Experts of a small language model.
Size: width 96, 10.6M parameters.
Experts: 96 experts in each of 8 layers, a shared expert of 64 neurons.
Training: a variant of Muon for the experts, 618M tokens, 6632 steps.
Below are experts of layer 5 (counted from 0) of a mixture-of-experts language model. Rows are named router (the router's row for the expert), down (a neuron's output weights, with its number) and show model dimensions 0-95. Each number is 128 + 24 x the weight over its row's rms, rounded and kept within 0 to 255. Numbers have three digits each.
Before each expert's rows: "comes before" lists some tokens at least twice as common just after its tokens as in all text. This comes from a sample of Wikipedia text that the model never trained on. Tokens count by the router's weight.

# expert 20
comes before: " a", " the", " well", " an", " part", " \""
router:126119129159104137131113111127127145109143106093116117129127162128157124091153158143140116079173168154124082152119102132111162130131184135119110164148146130148148128111175141135115108131128126073129143151126125107179157122090113167112136161139122137146149153157183097189141122124135105141
down0:183088133116121155113117119112106092159121087152141123099126131152107112116140100124108111116131121128109106124109168139130090123116145076130150102135139169169136094110117123149135161113129101119143122109119101136084103117126140130136086158157123114110112123163145134171086124218097118139
down1:076145115123172136111102130124125137145122112172094102151144106147090158128171148129102103111144137177155122134075108116161114159134152122095118137159114135102110107159148113096123100102137129132136121105146119133083109122122112124191126153112121134119132144047126134105133157113128156101
down2:125110106151143109171101160128140154107148148173115126184120169153111086088120106117092136135131187142078126081138166141137126133159146106132114109118137154097107140118075122125131163149155152095114159121138116129126140121110140175154115146111153133075133111149155141157140143123141132124
down3:104134101116100097094149143118122157141104139149150095110146099114108168117131129111143144114113121153082097109126107151194096107104129122142145124099124163149154116137132129113084172171143180126099064130141104125117139146115121150159098113127094107089113151152094140113111120122139090120
down4:148129104137139162208108126144118146156111153134170141095103089110131141140118108145111123169162135133133151145106144106123110144107111131134104100129150118140106139120159160132155131177119124168107129130126110132131172144139130123132210139129175132118130102175145072129153125153127129098
down5:129112143114091185185110158147121124155136140118176118164117116169163152177131104117085127133146130164129108133082170125169104115113076143129114118123117135097110130145167117133105132137138125156115134160102139130109144154143127103146167145134138098096110134106122082151136088115148107112
down6:150121188117124113162108114155148136131154134129134123109174152107157125161142108141117119141128152162123131120097142145158105118122101163145124138122120113069125131114109191146121136179122150103117134156112100108129153154171120124086139141128113082153132132161146087103111146163127190157
down7:132124135125095139131152157154151091122108142102121080067072088098131167132139124100074122164130105109100150121140142125096152145135084114135134160118112118138120137095074134109118130137174165132102142162106159127148159103157140136147123116138128124179142078117114115129155125136134125130
down8:144142179140134138119072104135151116119133127140086128110138140102125139110189116132081103134083133133141149154111156133119137121103134069130128125112142089134136150125152148147126183148114136103109126136133149152094104112086153101113173161107122133169122132192133134139167153157112126103
down9:117103130130138097113099129128097138100134118135105111127132142130144122109180175148145110193081145125125155100186135141094121155142135143140132105097129158156120128168119168144128137102092099088140114122115153130111071153133179110097091123100099140143118130108124125143113115121075149122

# expert 91
comes before: " |", " was", " and", " is", " (", " /"
router:138131114141134090127111144150162161175183145130100143138178114189126158127144139082115171082157111102105117119145152134080108139114175133133116135162135098133079135147125118112080118132112096117120106145130166124122130150119129114165114139154117140153126140137116111142106183154136134130
down0:111109103091148105119107115126142119125119124122117227139155126148079113135127114109111182148083133165147128152117157113128136123150164086125133157129136119097104141124137154088103094091124138106130153118127129135118143147153169141136159081150132125143111071108143138089113119123121114110
down1:150131155125130140095152140139132095135149116098145150163104144136132092126098150130128052167120126159151114163150127104119123119147125072157113131075158100136118128121088133128136156158143145144134133146152162179161126134110143096161108156144107140131142105140093121135104096100084131173
down2:119108137077113142184078120082142132172165157140143097143114127098105155134145124113124105132127085143139141141135158137125082112116098095193124102116131120098104094128182142088116110161137110109122127148128117117123118149132169134117143108131135148106082077112108117106143139146116141145
down3:116069107131148135086124135115165128145124112143141084107087081096114135132088083149132113142182097154133101119138144112125090159135140116147138132109156141109086120098116103122159126134113143162123114095146066136141103165126132129148133128102141113125125115145127131106110091162138184161
down4:143144164125121105165132107167076151137119115144129164114133141123131145105110089101159132156122143125082129096111119139121093186125140138144167154133137159059135170096094129171115112097118172136096124121141144138117116116135140130145139095127109155102141083155110131121099149160140114096
down5:108153146106145136100104120123116133126098145104144130120140110139179120135132108089134102166123101141159135115123147131119139116150143096147177122126135118101134139152163150128108100134133097133108182145105121121123099086120166111083090088098112184122094146104099062086139135146118116164
down6:109147132089141142136155147149140151120135123138124099109107073144162163127107144101144103139119124076153151151078113145152167107157130155128151147112090117123095118116113131120182135090109171084118132104113110138132095167158121132127137139078137098132172120147128142080131139109159132102
down7:120146148157147099116110102079119126085121140136120136146130135093111130132158150119144132112176137172166138157125141155129124144138114135145092127165121137103120117141181125139103104162068119100147132156058142101104155117106106107128136120127142138142081123152149133130128092109165121190
down8:104127094164118125070144163121122136147150145133102128151160104116164114141160095146138166166155109165120168099162131110116131116138136097194156122153137172118123147148127117182171114134087144076110119150127135094115142120141088098141125114138121124116131127145100129112143157117144153113
down9:131108108154131124106143134146131116097161123182118147118112164153176166105146129145135138139144130135134180135140110109132113086115132108113119172145156092109110183182177107160114113121083148157134057154141120122098092135110146133109103133137111121145100139102110138124143132107115132154

# expert 84
comes before: "-", "==", "The", "===", "In", "|"
router:142144138104115112109100118145125141150156155133126190117160176202125165100158114120108158078149125106119106161122123123134118151090121121151115155112124128133134115137165150130118127126110110102139070100127118126139131088116099148121086105150105175115126124126133108162073110094136141152
down0:112149077088102131211141126118095154128114154155137121115142132093123125149129106135127137110115103155158121142111175133114132180159112099123154108169128124153136109088118106097111116191180133102085125133133124126120089149114147134128141131111108149133113090117109129113128120109123173108
down1:106121120121150186152141106136123118091086130132143119124148105139086115102112157143132142111151134131156107121088126141123068124123141154119113115184147113130115138139135113109171154177141161100126123097149110079151073136153150125123111204131136133132133133122083125116099142110103103132
down2:123131103138125089108172071112118106128168101098172165151118133121097156120109109139139135157156128096141105144117108147108147139142137118136129093132122102120093159122141097113185174143110166135133098159163160098131139110160100130162121136119145099140128109126135163141122148183136163160
down3:161154101090123131180103118130147120115131123160148095084104168129088165134120106148103127074146131094121119169067111138162149131092125158125163146118115093103115143093091107134153136135133114104150139147122121104136102145166123117123132121135153111141091156141107131095147145144164154094
down4:137155108143149128139151149142149167125180120128119154115095144120106140123127139139115136118110109118162135128134174121157117097130111100118135124129132123117092164106124132147164126174126069126143153175212125117087157172135151125136159155142084105109156122120143125129174167120124100106
down5:168164159137093138096152105110106082117104132123162145121103076155125134122106143127143142122122121148110122141135113151176159155144114155094133135108098118165127113163119074128075114098139107135169106116112116094137080138141113108141096136160113124099088136174140127142100107127156149114
down6:133130145074104117184120075117124140115146124083147118104126133157104160144122130160081108140132117138123154121107127141118069116106102139155150165135095168100111111102156109142112141183137116120133153129086107103126127116132153162126128114113121102100074072130116109144165112119136125131
down7:113134167126143141143097089132152117160104111142092150106144133133095172116138080169146124092146136092112114118127133148137131152121121116177098139096141147122148074099127126128113136150121090088114136096134127100081135106130123184117136133120150078099123101104137116138126173097110136176
down8:109115137125123116101132113116118178142130107149144093130102141129058129119145151101144120145100116141109171145190183126109124111094124142150132102119110139108160097125140112133136109132098124145160126135086143093156164175085140116145112122129115106171194124137090157130131112143107120127
down9:122176137119082087140134136165159103150131110084135122109115145153146126126140146073131086148129119133140138110115133119142144121162113119131103102147109082124117096078116160130107141132104120139162110080103154114105151086144179114122136059141149113149154144093136131172140127125119107138

# expert 75
comes before: "1", "2", "3", "4", " -", "9"
router:132131156109092111107159115133098153163129140141161130122133157179108184139145185128117125142138097141138135130124074152098119158111168145148154144139130129176116107105137157149137105114072160116117109147135153106107155137113129137120071145108083163103155127130156139120113161125105111123
down0:099127110126081116192113158168123123099127075118156123105127140122151150177146143149135101144130126112134112128109082121123103098123115059148115133142145136114160125114142098161136142171191159134102148123123079121131119118151121122129143144098100126164112125125158098114091109131102127128
down1:087124087109093151101102135139154118090131141096108086120096114119136125205119117132138102128098106145136131127133121107157119140114109117180155126112163118106128117141171139191107148072113131164082125120118089092150150113142131157125135115123153120128124099136138116160146107140087131111
down2:127146139105071115144080113081166150127111119145093095181137144160106089103141126121145138139116110164130093095152114164140144130116161094141158087109163142134115115101068146148152107132148148153120128129115141155120140104149093162138091160153108122104111138121125149093135106139142135137
down3:131114158139131130177106131134143138136111087154103171175090096094109128135131110115144114101122133103115124127097128134129106113130185099127118149164152088144125074147151158132130131119147126121125098129157131102136080122110149142103155151167158102080082101103086111168127132106111135152
down4:120145127146127144160110115135101103098181107153140108114121144169107098083162118115128113118175142120104137115122106124138151126149110130147104092164077115100150107150128119123099146182153162159115128150167092091106132115137142112100095119161129137133132124112081110115103121067126090114
down5:166150135141105127117080141133133138159119122147151141111157132130143113118081142148163148143165131159122129149123122105147166060116094128080137157125089106170097107101147114101135171118117111134133133138102124121169171154102126091162123120155164142140162094130125154092135125106153131095
down6:140146138131110150096107118111096159143150091102096095146155159167115069137160137100118075171131120089144144119129136169182119123165109128128140141134140171158161162119135106098100144119107108118141110148150136100143116127145122094151144157137085123106148087113131161104112153133135111115
down7:161195142162156099066142121114127112121126156110142117155123169113111136078123135093114148147147125113123126133103105109145110106086137146140135137096127179122120108118113140140174140076130127128166141118110141124124115152130151131156158087152107157118110111103107171123111138137097165080
down8:114126207144159128143118117149149133158135098099112077109147133122092084148176135181109112126113165081131108108113129120147138112131109134150167106145147093138142115133110114133155127166133122100148153114122128155110119167116152126135128165107094158140110129156128175141182120154129111125
down9:120107144141121078129136139138148099102087122101088149158118108114106135125147117117150097169160120105128129138105135153106129111133115127175102109106103156136083134064114112131128106123115135094109158094120116152143132146124155099120136135121079171139117091087136162132080150122117154189

# expert 14
comes before: " a", " been", " the", " an", " not", " also"
router:145101130156121140124128126116132133129124138155127169140179100167131133106133144161141128125144104147128129164105091100095117142123133125126143138128181117223113134140158106130140122116131102134089132106143139166140150153057145131100165092149134146152115122171158089144112154144132150118
down0:085165127100121153081108134115091098109100106132093152120119140101142139140083145141121147153106122096114133122132101081150125143173103155116129158155122147160164155088126091147139150148132169121123164077142104139126181123157105153155122139103121153103103141141127134149116098101117143096
down1:084149089145109108092127070146094102130078142120147105119112155133120130140120146132108098150094163121146149114150087156112145112118151132119148131122080153141108109134141183126183138105105135156109091085103151113166089118131131120143130156120143133169122137109103120135117163152109117093
down2:173150134154143154118106163102137134138075104100157150127158114110141122123094104169084121109116096089166137113123173125139121095141121121152162164178095117153132105157134114131167138118117158082126102155114130145146119110128076140102149145138093122169123150145107146133127099102115111140
down3:172113127093094141117140095119093144107115138123145168161093136171134127084131108149165122081095149133152151157136120105097187144154176087106118141145167119107143115153132138143152149131116168139113114077126130127113117167138096117122127159126137147146108136096126138146146084095136120141
down4:155125135148127148146143090100151113112109186113148156121135144197149160100149126097106125137110085120163117125088158111132091114140167119134115101121114120152120085136110133113120160122189113163106133122112105087140128126159144113134095175126132131123122136114128182107111154154162150141
down5:140175125165105113117097134134105108121123101130100163136172100156113172117136146156124142109139117125138112118135157143101129143123126130084150116178147168123133160126117124125136109105121131079071136126130161154122088157121111129150142099143145111169117106120131144103113108195092107069
down6:157133110114138208119167091133135136097136144135162124162120149143121136139152114137132111137125111137150136123167136138141116143184122136156112133102126127122135066191123162140081117173142104174075157123120128095155105122131151119105130146090130127129135105147142105080127138151121132143
down7:146079083105134125204139125171119098128133078106143122142146162153146120153097166143136105145135118138122108127114154170115114123126156169097118131130116117155108136131113135137122171126151140135120126116166133146115098112108152144152183152130141136114129087164133158074172129151116154127
down8:185118087124120115118121130121106135093141124112126107111123146119144153143156117114144171117128125070152081084133144133095148100146126104134133154113099138168128123145141122131150135073118148109190089103120120126161131166136104146131155070120119103142065142126117129168142141138118109148
down9:086103145114137130162160184151139102118136139137162111107185148151147096151146129168135113131101159131133137087114143096088129122115122111121109123163128144160103132140096148092088106144090156174142146121130149145121107160123154163120147114111118082122075107147135098144132133129135101166

# expert 85
comes before: "==", "The", "===", " The", "=", "In"
router:163172096116130122112137092098129197162146146161158151113136134155123149091133144104091126094146139134141097150128120150113101148075160127125134113127159120112107113131152145148122128139118110124148076153135109106178118134099104145121100104137082179159145122096139125165085130132143134117
down0:116120144123108129107134137136123126065121124147101095131117092109141143131139094106118118129076115107097143165099166129085141104123132120121133134091136155133106108133145119134146136111145106094107141083098143157160086181107124133099170106131081136133079130149122186147127108101113085109
down1:128135132164111157130059148119119089070187155171136116107150144113179102135128111128116135119110101172139123124110139113114138121151116173124153135110138077145096116150146130133145111129103112115092115124153100099113158132115142112157153081139098113130170141134140145134131185137123127140
down2:100121126139104081149178134112138149113153136111136171115133138095110087140104127137076141156178126159144152130120161106066130125110139143108136136154101160161118116132101138185113117205110150115130144107107094138137119118099144127121150148147153126149094115124122112123121157123088125147
down3:124139108113158166147115114148158112086147133101165128087087144131097153153137119100109145095120099138149151150105139143132128128076110139103179153169106144117135110121147133132113110158088099113149137146138139123149154121107100094162128089077137108110113114130065139173129119124100091123
down4:113143141096174112138144115143132160147089079115084127080108169139079124113106114080183129121097119111146100106126114128131102139118104113138146133152161115103130141117163078134168119164100124117130117128144119085114111146149189127123124121165117151149166136148134134135115141085124120127
down5:154124118085138136173125125125120152141135145126129120150111101140108136151198123090143139149147119127095149116146128098127155096111162125113130112133124196118126103066162148134146163184122128122134102132126114175155132118133101136125106102165144073127099122131106106136143165150137086141
down6:126128130151123143137120117148111129133127154139101072149128101110119118142138078140103064112124147136124101105114092163115100166149084139140114138109129112114136145151136138150106159111113166113148155079095070124168090140102139151092085094117151140128097140160153123147116085132125157140
down7:133114098133060101148124140087164123131149134122113143120122119113140108118165129147114099128116075130161144156098107158128126137167149065137113121127137136145149161077139127149103076145131116118134120161103122139113144100110087139141075159138109133157176124125131167162103132110149098120
down8:138127142134140146226134140134123132162121168136135116113102109103115168105132124130097134155100110121118141133141163140118110101156142126119154127097190153121121108093135120143156138158125149132127111110148109100136092126079108128110130142154126138114098063108160124156094139089164101121
down9:105135084140106122195108114129127152126120154130085132125135109117085146125150116122115133130145124153172152125140125125120140117151149141157134110164134113186131125121138123162092107137118099128117163130111119140104103174141167118122140129111085115087139157135120169160118077091077071123

# expert 90
comes before: " of", ",", " also", " was", " were", "'s"
router:139113162166060091111130092126144149120119141127129167137111111146127161078126140144112118133128141116133079136161112123111142123049124132110150104124163112131133139137158135100175110100107142092111123085157156131122129118120118109119110120140133136155118159170175113159088162126139108148
down0:105155139171168114155113142157160141121117162166158125155134109091126132122085138149107137092121153064142102075107089098131127183143093159153121124119104121150126139153175119130099132158115120130141135154133118164117130122101136148096164174130137137122163104112151143145129143110152114114
down1:125129083117136117128149125132099127045142138066152171142116117127106102124122115132129119112103105099137155148126156107091152144132105116087122097161140128130116152120119143129199171149131110113065111126125115134118129140125140149115142127159114093144097164114102139163103130100120165121
down2:143095162144146115102108165119137094162117156149103126123115162142100142152139137123106093139090130094103115137126121089139118112151097114118137140173118119070143126132171143155104085163098135140140117115151153123101145172138103121107130135148153128146129116129159142117221158133116161136
down3:129117105158170125151137147119170149086119131102154142101121077173135132121129114152169100101135135114104151119139154117124123161105096117101094140153131100112144146105126103170157110085156135141141150099120120140112087173153166164122166096118106157137091107143133105142141142162172146127
down4:107140134052135171170119147150130153116114114115129132142136120134100093125092161113132182101117141111116117100113112110140137111100133118113115097144088122106114123084121140154136155133069110143111128153163064127124173129109078125117125128118162092121138089140110134154147109156110117106
down5:108149103130091133105127165103142159184121127134127158150135109180134121100154150134109152102094128096136158155115132101134148181134117106123142134129131103158115172090134139131147181138106130151150136145126125137160081094155126125152141153143122097111110133082113139110148104075097102090
down6:096157183131142146090139120111127127139139155083143119119153101086150142170098096140107111098137130119170135147104102091138109170105173139114091152116114120150085127132088118088130165106137116138123148138161129150168152114126149112091141181110164112121146141127087142121134129118146102117
down7:138106110126103102144161108136113112106102188137150155114125201156167121118160097160117107145130110110162133122127110150126109143108141120143081084079163152181124139136141132143184122154154121161130134154106126117137108112118149096088108167126113120161136108112142140110131130126117114161
down8:098107171138086106124148146169177091187146095111163104132127103122101114134130111138124078161076130106149063135121086124138154118128125152095132107155093130131158109121152127121122099151126129137132099134162151106127135144134114127136176115092152161121155147122117159151125147126145120113
down9:131144155141123154108109151095146112153143097129144091123140164155127098114111107124135162109127099133153129120137146132126110131154120144146121120109145114097074107109094131120112115171138068158137086090114134125141104145123153153132122155198115067170135139133172120154129115089165102109

# expert 80
comes before: ",", " of", ".", " and", " in", " were"
router:127112114140139083109139109088142153153106135159146141124119122142114188133132152120107108136163152128094077105173115120100179110124113120111131095122169113195166125106139113144118115119109124109099107119103169127118137120087095138083120137143092132141128177153160122158115120154106117115
down0:148095141136108140156081111160105187092123127127156088123151121094122102143114081110104118145128134132102119125119128143118140073121138112140140143128117141138120107153100162095114117182107155110125105141139153148131172120090151091171085142114112136180099097140135117145142146140082136150
down1:129116151179133076094111141131124118137146143110152081137150112091096122116120134146086116141134113101105139105104143119113108115125048119148077103164127084149142143139114081118101145129160100113113120119134112122116128130125138155157135074103111127141057116124110112122154123133129157116
down2:161144113160106135157129154134105118103139125133123130104143087150107110118143094130167147137090077147129130138092150118110108130189136146108126162158123101098140111110091161131098090103145092132099135146184122123098129163146144115140104086138129113134104090176133092162143155127129138102
down3:151145140154130126210150105119129130120141146101140116130139127186135111118157118128118134123154105138183127146098154141107072126064148141126113137129128151157138119149128074139181131165150139134198136146097122122132137131131108148103117141134124160137119107127121104148161138087148128149
down4:112143117129132077166106147118098124090162119119100088138103122138146096142164129118123133155114154093153151106121126152159135129173089121094155108137125149161149123120131105144138134108137108073105098129098142112141150161103122093142189170171107101138147114142136148123164125110127134074
down5:177118094161149150146110119163155102117115116137103122125143117132107140140136122138127111117144158126180189153142152166148123145116149160158106127147120104164127110144069139129125109072139113137136134108126129150110108189135177148137146137138148119119096189160101107125136115091101121141
down6:116167091129117069135146128169091120115135098103141168125136157131102146136139140109138123103161107126128171160121147138101102152117154104149130110135158095185114134092097128164146082093116138126095099148117104120154139119108161154095133159099143088132100106168132124166098134124118117131
down7:114151129111104126087127161131119154187187144120118160141117153138110150134103156138123138109095113171177152154115127114127117134131130115143119153139143147064125158109145130152161143149132157083123152148112134131108138129175085139133140098174087118127152118108149115136126162121188107139
down8:167158112175115129121118129102149117143129139134098123107107199124136129131164111105116151095136144115132134147125075089125090117128152108158125146128145136165118189131097100109116129128137147140165106123119121118145100165183107154102149081156103097099136165125132177144140133115107129132
down9:098135162103121152119106133100104096139066178129087107126141137139179113134143124105134128146097107119097136124153105100137106149100083151099121119153135077135093144122118145117170134151102204127107119142099108132117114118148096134123104125153073114120139120156105117150159131114140123133

# expert 40
comes before: " of", ",", "s", ".", " in", " was"
router:131149133086117135096148104114162139138119150139160146086121134147137148110129126144119154098145162156131129105168137117089134151157112122133142099130157127167138110140107186113123103109049143155098096131143130171126115117108107111136123138168146187170138155157145138143096138138114153163
down0:103164132108131154130150138137111129114148147139146113142114129160090108184114161106123132106106153146105132124093147124111109129176151143131120101155079130101124127091105163167159184104153125148079118178146111115164081132125147141145112112095176131133119144150164120117086107120135131121
down1:128137141124133120109101135130161107166143113103168130120081169135092169124173117162125134160153154152100160089168149136088082122202122148093137129100113125109127132154128138098123093120102128146167131109141124114120134177169122128144175119154096138115124141149120110145112138129112139122
down2:137126129143099084160084126104133123115125191158134126162111125141154131189152147167113084170105103134126167114143147147142126130139134135146142116118139128149151162163129162108108126154111113106155153091099162120163133120131145129154153118156109118160146143075114082103125120121079133113
down3:144104170106127141120177138110131123121126093118144108094113147151124122134159097127114117167124146134139105141064075106142118137124131113135131121082117132143090087149132164133138108133125091140174123105172125171143128094095153129101166138154164107123101087120131119158140173103093128155
down4:094093165118116135121136159159133149121126157128143104091113137139177113123149146151137098116134177134100130151124143120106165142142103102135157098119131153100103187107139141119124133135090095091144164184105118136138139107144098160156132120160122076088145110129158131129142125151095172151
down5:089144135080112132198114131161135123126087119103124143150131141176168137156120100106103181116085114118126121101150175163109126122120098104135105161144100142126161136156108171131113162138115119120112109164133143163107104155138126145127129160155124115125099091081158108123116131145115130135
down6:141102148174155153135154123117085127114091150162112108130109133165131110140157129110119105093076109141101113144131145113145153126139100133137085139117127133126106123112127081139113134121150093110123138123118162105126076132131132105149091045141095100084112159137139136070097119123120141109
down7:121157128118101140154141133122113114121142121136153150134103103158135138106080101123158167105125142134156153158112183177142155098113061094145137156177114142090154144107124150137172117140123123140130129138139126145143160124115103152143151175123108109110126150112103165104145084152090128167
down8:106127104146127147042150122150099102133118135142099132131148120127118113094108106118167093114142116130137163157142146109103118157112134177116123191112138130143158127140131073117111089138189136125148126166146093136095093164130119132167100122118122162117111123120117111118124130090134158131
down9:144121131144087117143133115144153113129175127116126137128129141125142087122137148145158137158146095139114067144094111130115129100130126075101081098132146135091156111124118138112146151178135124177095139168164122125128071166124132126160150094136163179108120148119134148140155108130148165153

# expert 72
comes before: "1", "2", "3", "4", "5", "6"
router:141125141089130128098112128086138148136189119156112184113156157145120133156155113118145145149103125121074150135135096128099124145110125117131141091123115117160129126123128117131091119090104130111132098161096151137089152127107145114081140148161086165147166124169136137143097136152157071111
down0:101128118090126105169134130142112146125130145138168127154101136102094106123085120161114122145130117158119086145166133170172105134128099149101172147164104153149121130131147119135109134130159163106120113146149138111127108079136125195135133115086151153113167150139147085118110103170142146096
down1:137092139139085143089105150096074135110140131140130128175101096119117107128165124145094127146123147119128154095122153112137110144139107162177150101125146130137154137177111109123130170123159147114183119077138138124068095132141151087142104128108106147104133149096154140158141122107144111143
down2:101117125124145117157118111118107100139127135114151143144128155126136144134132085130123133188138146097125129165121128133115161187106152117159105143123135161114167124154102187142078160134137169133144155127098103059149163146118124154165114141141131136130124136076118137140095140081098126109
down3:104146160117145142119134143145131107170116172137167115112126151083137139166155109133129139141121112111130137088149061145138136125102123084167130129080106109110174148126124113139161122155145124118121112118102110132112154117128110111104082143114121135188170118164162175128119095126148099154
down4:112133135120105155114152118125148105123110103145117102116130122122168143159152121128087121120119119142101109136111176171174135087113140154087157152138104114127144149128131142114160107129145144124177105111119151150130081149092110155086078134150085120105149132090192152105130154167144129147
down5:107125090108153074133137187154124081079120169121102133158150105119144125113152094153141103121098106145139106131144163157081162097143113155141135128126125136145119121118114127135188141108116091133110120163120157141131099150143187111147144154179126163129116111151102131133108113131144127115
down6:112161096143125122145144116143162118124116128088146101110113112150141082112149134157120110120114114139133074119094132122104107174130118131077187104121129141103128156137128107120114092101121066132114150146133114140174136139119145118110120158172116145085089143113157085162090136127149143091
down7:085140138145132134115187119122134135084134128113108131126137123149175078143146130137184117133138140137122120157129096136133137118093113137133141145139111122108196148129110090121125134105125119121123165087102076118082105133120110126152090095136119122155073116078161141152164152115144124104
down8:138145087129123094139129117134117097151162099099125153131153153114130150145136138149125064109142076141118100159127122120095122128114147115109120120139113104120145088137147170105178091164095097088127161110112112122149131116117110141128131154109152192075103112087163126127103116160121141129
down9:127097123130187099115135114087126099110143084081109113116114081100132159130158134156121145104121150121121118135054136155142110163139124146120148135094122140132148142113105122151174141124194146151147126144151139133125168127121118114088134148112107107119134121173072137124150110104147102117

# expert 61
comes before: "1", "2", "3", "0", "4", " |\n"
router:134134137114119113108134155169141144136105123121137177128129123143120106139125136087180129134090161104135110109101097127117127123131200142111169168114146133225070133129112121164135097080134128121117128152124139129138130124095133124133115139115063131116149140142164134158129133119122127133
down0:118103106112081106117066119123113096115181142116051152114155095117127127116107129113149149122150100137131135118139116127145099152158153137114162141108097141149128148134114132152093160146122139134159164171134163125089147117141138123145184110146149099119132108108100137115182127146095112130
down1:134128118146146116183118133139143104113159139118151121106144163090117140145148124111159078148115187165122162135140149136166154145078136109153130091134143141120117155154108168158154114121118141147135121102153143146093137097090133127105157153122144128120092155135158201095131142109115114105
down2:132139095133110147154131169147116101113123135144120153114114112182113109180142131119139103095102123167165098125128118160181129135124130139149156106141133114168109144146099151154101141103130166109146140164126121155187105114083153159127102143126148106121124122147098149179110112127081159105
down3:126141163108131100160111084162186114128129075133137156073136087120102106161099114134128103100155110140155105127096126104129126106161122098141123118133092126113128101137120104126119145158126131124089136129118152142109119110107115151131136200147080088142115134136109144177152123091109143108
down4:133142110118116113183124160133159125124078144154138118126156141100056126123149097096129124119150130087157119108166105148126122136112089110113136138161097099148152162069112137178157116138169143159116127169128099154155131147130147127120099140131109127158135119112115108163151091111101136117
down5:107129148138121122077136142109117135143169133097111059131162126120097109086105100143157123145111138084132082138133114154094088139116165165141110146139121139146089125146100101163146138114126124121146120123106122115135119176152145134124129155063106115067087114138148134122135126097108112145
down6:140119129127172144108113123166092127131128108123122103102071131142126142093124135123105127112124115098114121084180114106099152175125136134128122112140122145152105115149090170112155131163158136134100200103132170140110114096130108178168143164137114114120125135098163138160133161152117134159
down7:133134129131090138170101139078087060105116103110141153147130166125116132147143109110170127130097131123115112131102129126123098090143146130161130140152099144141139149138129095113137116139152141156157184092089122097130110155125149122173165077109125166099111131135125087123140120163120159146
down8:060143112120147128105141122106131093133158129129158160083138095147110127158106151146114144181146084121075136121154126145155133133107136123187114114126149122141162130131121136109124120136143105093134161069121112105111145149115188155141123169113127127109155080141139147109126128139110127096
down9:118122111133151087148184138076182146120122135111115082126130102093147111195157099151111136121097111118139097144110121129142164133104121121165113134164158127109138186154102097125137125125116099145149150146185125169136147123143118149078118124104157124131148111142145150143130122127110114140

# expert 87
comes before: " of", ",", ".", " in", " to", " and"
router:117126147177117104098111111108115140147136155155071169109153114164158089146151159125118144107104145112114127143159131100140163115133104114135136085131192112129138129134098132138106084130130116096087111133111194128104134138130117089108139118162133146168125152151164141159099162133129115133
down0:145122157065123124132114112099100111130100127117139128117121171135156176138106139122138145112126153142145170099108099154159136146100139151132120151114099089121083151096123156168144112106081142163158083101089122127111147132123120129115115070094169094157144142106128145142106140099119115147
down1:109148138108136134197108145086105116162116110107136100126124117157169125074087170126131131126127136123155160118104127143158077130121159135088137122125119143108109107106137147127168160165133141134129136136116093155133129131118099126110172102086150105142099096149098076124093142126115135085
down2:147160164103146133165119115107090143153115165091152139120136142152138115132122098104096160137141146128111140103117137154128123102158154101116142084148125157114156106130129127147170201181116104102108093115114087139088147114108088105139154124129152104109145112111123111091133133176128135160
down3:146134116113112122101140125123102150138134134130143148168110140100141149163171135138140151121185128103136139086126115172119097148156112160157117194119123148162130086106143124134149145120149111132112125136119116111119156128127109122169111144112158100131143172087132200162103107139169153087
down4:148104131135132117173126130115152140109127102045122098150123100124096123180124127135134139144181128140137170115142105137154107128081153130115125117157131119152116152120089144177160155121115157120108108119152125092190122132091109154114149140119136088133108095122107122134115124126183108126
down5:094211085125136139136103119093139117155153151105112097131127139142151149111161149121129114172133135128156131112068127147126138128161118135144132172151130135076131146154146109126146128152185134144126096173096126133126116122138124121114120118145071106125136125109186153146093150142102128127
down6:109138111118157136137093139140144116122154122111180087135140134093110152095114117082129112113118155111122121107140125098107109095123138147107130106132096097131130185182083138103120189145111100100155107117141119123163097119124146112150121127123152114090112152182093119142123084113084137105
down7:119112106170122086141155104093160131131113134100120138150132158090109134132155126129141109111139161130141131142143134086102096148102111146167119138150174132153149149145074095092088127097118121167132120150130117149133134182118129150168157078114138103109086161134177125153129105104117141145
down8:147138135139120117133141146108130118107112140163166109110095101112099187114139175136135130119125063143128101143109122149158151147169114124116097094109104106115139079121117122117155123140146060131149139116148100163139168128134134174135202119119140151129148148165111117154133125137102138129
down9:100123151144131121099158126115166099119076131150112180124102130112127077126184117113130126140144126129137111143119145121109119154111110094105139078132164102101125151101143182154114173130086129126151110097146128117101151100076165125142130135105141133168118128151130120137152164108117120180